From a checkpoint of a small mixture-of-experts model trained on Wikipedia: 160 experts in each of 8 layers.
Below are experts of layer 4 (counted from 0) of a mixture-of-experts language model. Rows are named up (a neuron's input weights, with its number) and show model dimensions 0-159. Each number is 128 + 32 x the weight over its row's rms, rounded and kept within 0 to 255.
Before each expert's rows: "mostly gets" lists some tokens that are sent to it at least half of the time; "comes after" lists some tokens at least twice as common just before its tokens as in all text. This comes from a sample of Wikipedia text that the model never trained on. Tokens count by the router's weight.

# expert 84
mostly gets: " |", "===", "====", "==", "):", "="
comes after: " |\n", ")", "0", ".\n\n", "3", "4"
up0 [172 125 187 141 128  82 170  69 127 103 128 163 137 110 150 158 158 115 148 181  64 119 108 157  94 107 127 120 164 118 146 206 172 117  94 103 167 148  95 143 156 118 118 119 132 125 197  65 110 141 123 144 187 106 134 119 147 134 146 101  82  94 124 121 170 178  68 131 102 118 118 131 171 119  90 176 149 106  97  93 112 129 100  79 139 126 181 148  72 104 165 183  59 141 128 211 116 101  99 136 130 121 156 137 167 116 203  79 107 130 112 177  88 222 135 105 124 149 119 182 145 133 111 119 160  91  57 154 133 127 103 130 118 120 167 118 113  62  91 130 131  89  96  80 125 122 139 143 153 140 146 136  98 158 124 159 114 129 128 153]
up1 [190 124  97 154  75 177 157  82  99 103 123 102 143 104 157  78 155 126 136 146 177 113 165  99 178 104 144 146 124  79 110 106 134 148  79 122 116  91 196 118 105 108 120 143 113  99 116 130 108 116 138 149  97 142  94 121 147 126 176 136 101  85 133 105 176 114 212 104 107 114  98 167 172 134  58 134 119 109 167 204 152 157 189  98 144 127 154  95 124 108 157 176 112  96 177 135 123 128 107 136  88 138 151 140 158  61 163 106 123 142 145 128 108 196 163 128 146 131 104 187 103  70 109 145  99 105 127 152  74 148 171 142 116 119 125 168 125 120 114  95 127 128 118  84 194 138 109  60 152  48 157 124  91 160 117  92  78 190 129 164]
up2 [121 141  87 138 139 117  79  86  50 165 119  68 187 116 173 156 156 202 127 162 152  92 165 105 131 142 121  81 139 157  95 116 183 192  72 150 106 118 167 100 111 136  77 153 162 143 159 151 132 124  97 145 222 122 174 173 116 123  86 113 178 112 102 124 119 184 147 103 108 167  98 138  76 171 180  86 183 120 116 175 132  80 149  68  99 114 116 157 206 137 124 138 157 144 133 149  94 137 102 111 130  96 101 152 118 163 121  53  67 148 121 110 135 123 124 158 130 130  96 120 109 137 138 130 100 129 121  92 174 121 132 114 103  76 153 115 122 149 120 107 114 161 161 114 136 141 172 110 123 163 145 108 169 126 194 119 135  61 147 128]
up3 [192 133  87 139 150 140 170 147 122  83 133 111  78 107 104 188 170  88 137 117 108  85 177  92 103 177 120 143 155 199 115 143 121 175 153 156 123 144 133  67  63 160 101  86 131 135 102 109 123 129 120 162 120 108 139 121 112 106 112 100 107 100 169  91 135 103 114 138 178 100 118 114  75 134  65   8  84 150 176 112 106 115 125 167 133 146 113 136 137 144 114 136  90 135 116 126  75 183 119  83 104 144 102  27 107 159 132 125 160 136 144 185 141 167 139 114 136 145 152 146 217 156 146 123 147 161 130 124 136 161 112 150  79 150  75 153 128 129 182 132 146 141 204 146 151 116  66 146  93 138 129 118 136 143 112 134  99 115 105  98]

# expert 132
mostly gets: " f", " well", " new", " known", " high", " such"
comes after: " was", " the", " a", " and", " were", " as"
up0 [153 128 139 123  89 142 168 166 134 151 125 187 122 110  77 145  72 128 143 120  91 136 161 101 113 103 163 130 114  28 169 130 173 121 160  87 147 140 102 135 106 152 140 109 137 112 155 126 161  87 116 180 137  89 112 136 112 149 137 115 130 122 114 126 191 141  73  99  79 180  88 111 123  97 124 151  62 123 111 130 134 112 137 119 129 134 157 117 143  82 136 141 132 107 129 128  97  97 127 165 134 212 131 114 162 126  66 129 105 142 145 105 130 211  73 133 117 129 139 144 151 234  71  97 120 140 160 105 129  83 164 176  58 104 170  92  91 116 119 110 102 185 117  99 143 114  37 115 142 144  81 153 124  96 180 163 174 152 160 106]
up1 [138 163 103 131 153 171 168 146 103  77  55 138  90 105  74 158 138 127 157 172 145 111  89 176  95  71 134  92 105  75 176 142  99 164  91 137 161  93 125 140 100 100  89 170 182 221 175 120 123 127 163 140 110  89 112 189 167 110 144 102  86 104  99  80 141 129 119 106  49  93 127  78 151 106 124 150  91 102 111 130 118 113 157 106 130  84 158 118 105 132  92 143 102 137 143 147 114 179 136 196  78 149 102  98 175  96 115 134 140 104 177  93 162 158 159 177 112 160 125 172 152 153 144 186 103 176 133 122 148  97 174 155 119 132 148 119  73 136 102  86 124 103 121 142 126 117 128 123  93 150 173 169 195 145 151  93 112 126 135 163]
up2 [197  66 120 120  69 133 167  98 127 122 118 110 137 127 104 148  82 163 138 103 100 161 165 178 182  91 128 153 156 113 155 105 217 152 123 116 114 158 125  62 115 148 117 122  96 168 179  68 147 123  88 104 171 176 133 142 121 130 121 109 170 130 163 144 129 183 123 137 143 136  96  92  87 135 122 123 173 188  84 187 145  99 153  94 183 112 178 135 128 117 101 144 154 108 146 145 142 125 148 119 158 113 130 114  71 141 133 153  90 143 145  67 166 166 138 122 125  87  74 146 144 128  96 122 116 163  75 161 179  97 154 118 136 114  86 130 121 167 138  80 193 129 137 110  72 135  60  72 155 144  61 103  76 104 125 120 136 108 138  63]
up3 [136 130 170 126 143 106 115 103 151 138  80  94 145 204  89 140 135 139 148 171 101 132 142 118 129 110 105 114 134  78 163 149 166 144 117 115  93  99  48 117 132 133 129 184 100 129 120 124 150 149  99  88  92 128 124 158 149 102 163 130 111 114  74  85  74 180 115  73 139 128  98 109 122 108 105 160 105 108 111  72 141 115 142 151  96 127  76  74 141  44 116 166 114 135 188 124 133 154 104 107 179 118 139 143 124 111 158 199 124  85 122  81 143 109 106 115 107 157 115 169 121 186 110 219 142 182 107 196 110 103 116 116 135 135 149 202 163 138  95 131 137 218 159 190 132 163  83 124 115 141 170 124  96 124 139 176  83 144 147 168]

# expert 67
mostly gets: " Ste", " fe", " tw", " We", " we", " Bre"
comes after: " L", " R", " B", " S", " F", " l"
up0 [179 113 109 121 153 122 157 106 121 110 150 117 147 120 175 135  86 136 166 104 112 114  73 150 124 119 187 106 103 134 113  89  92 180 111 120 129 125 108  76 104 133 109 107  50 158  70 121 121 110 124 103  88 166 109 101 159 179 151 127 158  97 130  96 143 170 187 111  74 144 172 190 105 132 180 190 171 146 104 175 155 119 108  62 130 168 124 119 133  85 185 124 158 133 106  78 106 128 138 161 162 108 115 148 148 161 134 126 142  93 182 185  56 160 122  82 126  89 169 165  99  65 124 129 179 111 109 120 159 135 150  93 134 108 146 179 123 154 120 161 111 119 169  75 125  87 133 129 162  97 160 159  54 155 128 127 121 123  43 125]
up1 [ 81 237 121  91  78 117 139 124  97 204 104 148 180 138 123  95 155 103 154 133 107  71 115 153 106 164 125 172 166 160 132  84 147 114 102 146 112 131 174 142 102 140 122 131 166  91 155 128 163 137  92 206 113 139 119  91  90  87 111  62 165  98 126 112 165 109 121 118 139 155 136 132 132 136 120 137  83 157 199 111 171  95 150 135 118 131 115 135 162  93 118 130 139 111 127  95 112  51  72 165  92  72  91 151 178 138  30 184 150 129 151 105 189  93 123 183 117 130 148 153  90 105 124 161 104 119 159 152 114 105 134 145 158 143 125 129 141 174 119  66 130 124 151 131 140 167 122 164  78 116 104 139  86 138 142 129  76 179 143 135]
up2 [ 96 140  90  94 124  93 161 108  60 142 124 161 133  84 143 139 115 172 127 153 195 169  94  80 136 126 113  89 133 145  93 146 167 123 135 146 120 148 152  91 155 110 145 177 114 118 190 148 159 145 146  96 103 152 129 122 189 141 131  45 153 126 110  56 105 140 127 114  88  94 102 137 106 122 174 154  81 127 148 140 168 142 110  95 176 142 123 131 132 135 111 134 111 163 106  93 140  97 105 132  96 119 101 135 150 219 160  79 148 149 103 105 222  99 150 126 147 120 124 124 115 130  45 143 110 163 127 176 166 124 130 155  67  56 103 139 124 110  58 124 148 198  96 166 134 135 141 150 149 142  52 115  99 129 115  62 133 178 139 151]
up3 [151 144 142 119 161 156 138 100 107 100  89  95 153  98 163 110  84 153  69 107 126 125 160 153 106 115  97 110 157 174 118 156 107 146 103 147 109 142 153 158 189  79 175 105 160 147  98 131 129 163  62  92 153 115 179 132  95 123 118 147  95  69 137 101 178  95 161  69  96 171 105 118 165 153  94 161 194 145 103 152 185 116 142 106 123 200 147  97 102 169  64 102 109 101 109 128 116 163 151 145  97 178 114 143 153 141 185 133 128 203 173 188 140 110 139 130 100  87 123  99  67 111 115 127 123 134 128 137 160  58 102 177 102  96 117 109 147 130 100 181 100 127 101 121 188 127 150 153  80  73 155 165 175 125 147 159  77 110 102 109]

# expert 137
mostly gets: ":", "):", "″N", " :", " /", ":\n"
comes after: ")", "3", " |\n", "4", "5", "6"
up0 [ 93 137 113 139 203  95 163 160  87  84 122 126  92 154  96 140 126 173 185 112 134  45 137 189  96 104 159 134 170 140 127  74 135 110 142 101 129 124 141  73 109 140  74 125 142 116 135 103 117  42  96 113 133 156 142  99  41 116  89  64 115 173 170 161 128  66 146 161 158 133 135 141 141 144 150 147 120 179 131 106 159 171 101 150 118 167 164 138 198 129 191  93 140 106 162 130 113 147 131 144 136  83  84 129 129 100 120  82  81  91 135 125 155 135 190 146 154  58 117 132 116 132 121 112 116 117 170 125  92 133 172 111 100 135 171 118 122 124 137 129  78 138 130 132 109  99 189  85 118 155  74 155 112 173  67 170  83 138 129 133]
up1 [ 97 168  47 128 144 150 115 162 120 175 124 125 147 132 175 130  82 158  43 173  94 114  92 140  77 119 113 107 139 108 149 156 146 145 100  72 137 109 104 162 122 183 119 182 164 100 153  97 116 131 161  89 106 162 118 100 127 126 116  72 141 114 213 104 182 161 172 139 132 195 121 158 115 189 145 131 155 126 131 117 111 112  91 118 157 112 156  82 155 148  87 146 116 173 158 106 112 148 136 203 140 132 159 137  67 155 102 148 100 176 137 104  98 149 145 140 139  96 115 101  91 141 111 157  83 119 114  80 132 112  45 116 114 112 133 133 164  85 106  95 141 153 111 203 117  66 145  94  99 103 108 147 189 146 114 203 125 112 106 126]
up2 [134 143 139 183 103 171 120 126 156 108 145  94 161 126 142 115 122 117  93 124  85  99 172 129 146  45 116 141  90  82 143 139 116 161  89 121 123 161 127 156 148 121 104 153 139 165 158  85 137 147 214 133  90 150 133 170 140  72 117 147 118  73 153 163 104 117 163 153 141 147  96 169 160 115 149 140 148 119 107 148 124 116 131 151 206 111 109 131 135 152 183 128 159  76  86  76 168  86  93 145  97 134 145 126 123 122 122 172  40 138 126  88  83 134 102 159  38 131  86 143 110  72  96 148 142 125  78 114 116  92 176  75 199 129 127  96 152 133 102  93 123  66 151 179 115 210 125 127 131  79 174 133  92 160 126 165 118 108 130 145]
up3 [116 139  90 170 148 114 151 173  56 154 101 113 160 167 123 131  70 159 124 151 150 108  85 140 151 135 127 140 156 127 132 117 124 187 149  82  53 161 102 155 108 108 181 107 146 135 161 164 145 179 139 149 147 102 125 111 130 152 146 115 110  97 134  88 136  96 196  75 120 163  89 138 132 194 112 121  47 155  65 146 134 113 187 123 100 117 146  96 167  76  96 157 160 120 102 212  32  87 114 122 133  99 154 139 128 110  86 128 142  83 178  85 118 189 141 109 124 169 137 167 157 140 105 155 139 156 129 157 105 138  99 139 134  93 104 124 142 179  55 150 134 110 183 144 138  81 164  90 119 109 177 116 108  90  97 120 124 126 125 109]

# expert 30
mostly gets: " |", "|", " —;", "|---|---|---|---|---|---|\n", "   ", "|---|---|\n"
comes after: " |\n", ")", "0", "3", "4", "6"
up1 [130  82 127 115  75 134 114 158 124 112 130 152 103 153 100 161 142 173 168 160 156 126 137 107 108 122  96  85 173 140 191  76  73 125 140 115 124 106 150 122 169 127 111 130 140 221 174  87 164 123 117 168  72  94 201 165 163  64  87  98 150 118 107  98 126 135 134 171 138  91 134  91 135 118 150 101  81 121 136 108 157 136 140 135 167 134 116  97 125  84 119 178 142  99 126 120 123  63 148 111 157 125 105 142 104 116 100  63 134 152 100 142 124 163 150 190  76  90 114 124 153  72  63 152 189  96 121 160 162  65 166  92  97  30 126 182 129 177 111 161 151 138 119 170 167 154 143  94  96 133 100 126 120 146 125 125 166 158 127 143]
up2 [142 137 102 127 164 110 178 162 126 158  84  75 161 141 151 160 155 172 147  83  71 111 103 145 143  93 143  80 166  90 155 152 179 132 103 155 154  91 122 105 168 109 151 116 136 109 131 119 145 121 199 183 146 131 138 176 106 116 136 118 130 151 103  90 116  56 150  92 213 128 102 101 162 195 130 149 121 146 137 140 102 161 144  79 123 146 190 182 125 107 149 125 118 143  82 140  73 117  91  92 151  85 100 163 144 124  91 148 120 131 115  90 155 142 135 157 141 135  56 203  99 100 206 135  89 109 113 122 193 151 102  85 104 113  94 100 140 114 129 114 147 144 106 111 170  93  70  73 162 155 144 103 127 204  99 119 100 114  91 125]
up3 [139 145 109 135 125 122 174 126  84 165 157 110 101  92 108 158 121 118  99 139 139 124 115 142 160 174  89 165 124 108 147 127  62 189 114 114 105 170  61 158 174  49 131 105 127 176 142 165 124 143 189 125 168 147  98  97 130 101 170 144  92 136  86 134  82 121 105 162 137 110 142 154 131  86 151 130  90 113  68 178  66 122 125 110 150 132 135 122 161 139  72 174 121 102 158  88 135 152 124 115 188 129 116 207 130 112 159 182 172 152  78 166 162 155 140 108  89 126 134 153 177  89 131  78 134 141 170 150  46 116 170 150 138 130 122 111 142 132 115 101 132  74 138 184 113 110  43 137 140 116 186  91 133 111  82 147  80 169 159 121]
up4 [122  35 183  92 113 122 144  99 148 177 104  97 153 135 176 188 124 162 130 132 149 114 143  56  99 129 140 101  99 157 129 106 141 143 116 116 171  89 129 134 115  51 122 152 179 135  47 158 139 155 180 130 189 113 169 122 133 130 116  84 162 179 144 143 102 126 184 109 186  94 115 106  87 122 168 145 146 140 157 131 149  75 129  92 108 124 145 133 128 144 126 176 141 125  67 108  75  60 161 137 132 154 114 115  78  94 137 116 157 168 115 147  85 121 116  48  96 184 116 109 135 128 142 126 106  65 108 114 188  80  61 159 112 131  90 131 129 174 149 177 172 145 128 138  94 136 141 153 151 155 118 127  93 184 139 106 142 144 117 114]

# expert 85
mostly gets: " Hol", " Rob", " Aust", " Lemmon", " Red", " Russ"
comes after: " H", " R", " St", "h", " Sh", " M"
up0 [153 151 111  83 139 115 134 145 165 131 148  87 131 142 136 183 118 181  68 210 119 165 120 134 106 116 133 144  96 167 114 168 191 138 141  95  89 130 124 102 184 120 135  88 162 184 188 151 185  77  80 144 120 115  87 130 128 110 114 177 155 108  96 103 110 114 150 147 134 142 140  67  87  93 113 172 132  93 183 125 101 112  59 125 155 154 126 137 101 110  72 159 155 114 149  87 107  71 143 150 136  63  89 110 162 169 136 121 102 103  99  76 222 146 126 116 134  84 118 118 163  98 145 106 117 147 146 113  72 102 132 102 101 143 124 140 175 169 155 152 100 125 105 208 136 200 173 120 119 125 191 138 136 101 134 125 122 108 105 107]
up1 [159 124  73 108 120 124 115 117 157 141 118 111 162 109 124 130  57 117 117  72 138 113  95 158 142 124 148  91 158 117 115 157  84 110  96 147 117  88 124 172  79 154  94  86 175 162 216 127 157 126 135 126  91 135 135 122 191  56 175 118 212 153 136 125 155 102 114 138 143 110  74 182 143 177 209 111 168  87 121  89 163 137 105 144 149 121 114 133 125  74 149 140  86 151 133 134 135 116 177  66  76 159  53 142  59 119 148 151 105  67 140 102 137 127 130  77 153 126 140 151 206 172  83 119 112 115 149 156 158 126 101 144 141 174 118 149 129 175  71 104 143 147  95 149  94  93 130 149  87 116 125 124 158 167 138 112 142 143  97 132]
up2 [129 167  49  92 149 122 139 120 158 102 132  85 149  96 190  92 158 116  93 130 117  72 159 120 149  86 149  89 134  90 125 114 183 155 139 135 150 143 113 106 100 148  98 146  82 169 111 165 164  86 103 119 112 102 118 171 160 125 114 125 182  62  89 133 122 142 130  86  95 102 104  90 126 121  91 134 212 109 111  69 132 109 122 143 115  72 108 122  85 144  82 133 207 151 172 152  89 135 159 141 129 162  98 146 122 139 157 145 128  62 133 179 189  84 155 139 189 167 117 134 111 153 124 154 120 196 156 118 146 155 127 135 112 135 151 145 157 133 124 150 128 103 138 137  91 199 200 134 102 131 129 167  80 200 149  99 102 166  71 145]
up3 [143  80 135 165 129 161 105 141 191 168 197  96 128  60 174 153  52  93 102 116 106  83 131 120 167 121 135 147 108 133  67 162 135 128 112  39 108 144 141 149 198 130 127 162 176  84 170 208 127 134 169 120 140 116  90  97 165 110 120 163 147 117 138 118 139 100 179  80 174 164  85 153 120  71 147 161 141 131 136 128  96 120 153 118 164 115 111 100 111 125 134 121 109 129 101  88 143 136 138 118  68 123 124 123 176 115 165 142 165 144 154 111 143 158 212 143 136 160 160 201 155 131  98 122 167 132  62  77 165 115 123 150 103 132  82 163 138 120 129 118  98 110 137  95 149 128 164 174 146  99 149 137  94 118 139 139 117  74 108  55]

# expert 2
mostly gets: "with", "De", "the", "Or", "frac", " pan"
comes after: " (", " \"", " ", "-", "–", "/"
up0 [109 131 143  92 100  58  99 138 139 146  32 134 140 134 110 123 153 130 171 134 109 146 158  70  75 110 138 119  90 118  84  98 157 175 134 120 162 109  93 127 103 127 123  91 131 115 130 171 157 133 115 108 161  99 108  97 136 150  85  28 172 130 103 126 168  48 157  74 144 131 117  94 128  94 178 129 136 233  99 147 178 112 161 137 143 154 104 124 100 131 123 155 136 113 152 107  81 147  68  83 123 118  93 167 126 153 113 165 170 128 123  77 163  86 120 192 187 139 137 170 111 120 166 126 119 126 122 147 154 209 135 128 141 175  89 111 126 146 162 167 133 143 134  70 148 162 216 140 145 123 117 155 120 153 133 112 117 120 133 108]
up1 [106 123 181 179 114 123 134 117 111 126 171 123 123 145 122  92 103 171 115 156 155 121 133  71 214  99 136 156  89  78  91 169 156  88 156 149 106  78 110 149  96 134 134  97 137  92 139  92 190  70 152 141 142 120 144  59 236 146 117 123  86 116 158  92 164 134 153 183 155 147 150 165 128 122 125 150 149 161 146 101  82  86 160 191 121 183 164 149 140 125 178 141 155 105 139 158 104 127 174 141 145 158  53 112  61 113 118 108 168 150 109  82 165  92 132  92 150 134 159 151 102 137 105 170 120 110 133 111 107  88 151 148 132  67 151 156 171 120 157  74 143 156 105  93  82 120  73 142 115 140 171 114 123 163 125 169 101 152 140 104]
up2 [139 177  92  97 151 194 136  78 135 121  55 116 129 173 124 134 122 131 167 197 132  76 164 106 144 139 140 137 159 154 138 117 118 140 123 134  94  62 142 114  24 149  90 147 137  74 174 140 171 134  93 146 121  98 118  90 161 154  68 153 177 149 172 134 154 111 128 124 145 140 209 163 146 135 121 149 121 103  74 141  96 165 160  87 137 105 165 121  75 107  65 118 141 106 125 109 136 142 145 170 135 122  87 161 126 187 116 136  45  89  70 145  79 107 132 113 108  95 162  97 130 100 107 169 130 120 102 155 134 133 144 136 154  96 168 117 156  95 116 201  59 144 139 126 111  88  99 173 101 120 125 164  82 164 135 115 134 137 122 166]
up3 [166 151 154 111 120 152  99 129 116 112 170 128 116 133 143  81 127 111  97 136 122 145 143  81 102  61 104 133  79 195 142 121 163  92 121 154  80 113 106 170 126 121 160 141 171  58 161 124 113  96  74 138 179 107 152  91 113 124 135 106 143 130 114 115  60 157 161 132 116 150 103 196  81 123 170 120 209 132 131 167 173  85 162 157 137 120 142  91 161 167  95 162 141 124 145 137 135 163 110 144 120  92 121 126 169 197 114 150 192 146 131 129 112 112  75 128 189 119 134 152 181 138 120 131  97 151 121  86 114 102 130 145  87 174 101 102 201 119 107 135  54 194 119 124 129 136  97  60 104  93 113 101  73 136 134 212  86 109 109 146]

# expert 6
mostly gets: "1", "2", " late", "9"
comes after: " ", "1", "2", " (", "–", " −"
up1 [150 163  75 101  65 164 156 182 109  90  90 147 155 169 118 133  93 111 117 119 111 127  69 141 162 162 120 115  96 148  93 126 116 117 100 105 101 155 107 101 124 118  94 140 121 141 164 140 165 130  89 121 129 140  85 100 119 145 176 157  95 110 143  83 155 112 126  52  91 124 182 156 141 149 115 172 121 130 153 116 189 130 208  80 143  41 116  65 152 152 159 155 115 148 134 151 176 111  71  83 127 178 118  57 115 121 151 169 179  89 135 147 123 133 147 135 126  75 138 175 142 146 186 203 112 162 115 118 126  89 136 133 144 174 126  84 181 104 102 131 130 106  89 104 178  88 103 161 120 127 112  74 125 130 107 156 107 199 156 112]
up2 [174 139 126 144 166 167 171 118 172 149 112  95 107 130  66 169 171 153 206 165 166 119 129 137 107 148 135 115 134  59 116  92 179 122 118 131 163 103 123 109 159  77 107  91 102 138 145  94 164 110 140 123  39 112 131 128 114 139 137  54 139 105  80  67 130 116 174 137 148  71 120 126 113 151  76 142  71 184 108 145 160 138 135 131 103 115 177 137 136  91 147 101 140 118 168  81  71 149 110 109 113 134 109 129 156 134 146 125 145 118 166 117 117  74 196 227 106  69 105 100 142 107 145 104 102 101 138 122 166 126  94  85 142 163  68 111 148  89 125 139  56 131 135 125 175 142 136 115 147 172 106  89 147 178 145 129 112 102 160 168]
up3 [118 151  33 137 129 130 155 142 158  88 184  72 169 117 133 137 129 152 121 101  95  36 164 117 140 143 155 156  29 119 147 106  88 147 132 126 143 144  73 109 169 207  61 127  99 102 108 157 120 108 127 173 102 159 120 114  81  69 154  92 136 135 158 156 160 127 109 143  70 112 170 128 175 148 112 108  75 140 150 173 127 130  88 116 149 163 141 107 182 148 111 136 146 118 153 153 134 163 146 141 153  90 103 136 132 168 177  87 125 153 150 151 164  58 117  89 115  99 108 130 148 156 116  85 126  92 178 164 152 150 147  90 102 108 112 119  91 188 121 110  85 144 157 141 167 150 123 110 130 112 117 159  85 151 123 164 154 170 202 110]
up4 [116 139  79 115 116 121  45 108 121 120 141 222 143 144  99  85 134 146 147 104 100 113 174 173 186 109 125 141  53 100  97  85 114 164 120  87 118 137 113 128 121 125 135  53 131 174 135 124  97 165 101 116 132 155 115 110 147 173 132 123 117  92 164 134 229 160 115 154 100 121  99 121 101 122 118 166 122 199 139 116 144 191 135 142  75 137 125 102 175 180 145 137 138 108 148  74 105 113 115  89 131 146 116 163 151 146 102 129  78 141 121 106 140 103  52 134 143 157 188 144 121 126  88 193 156 104 105 111  99 104 121 109 142 161 157 144 124 105 121  70 130 180 139 131  72 150  88 103 113  97 118 189  76 162 142 101 186 175 157 101]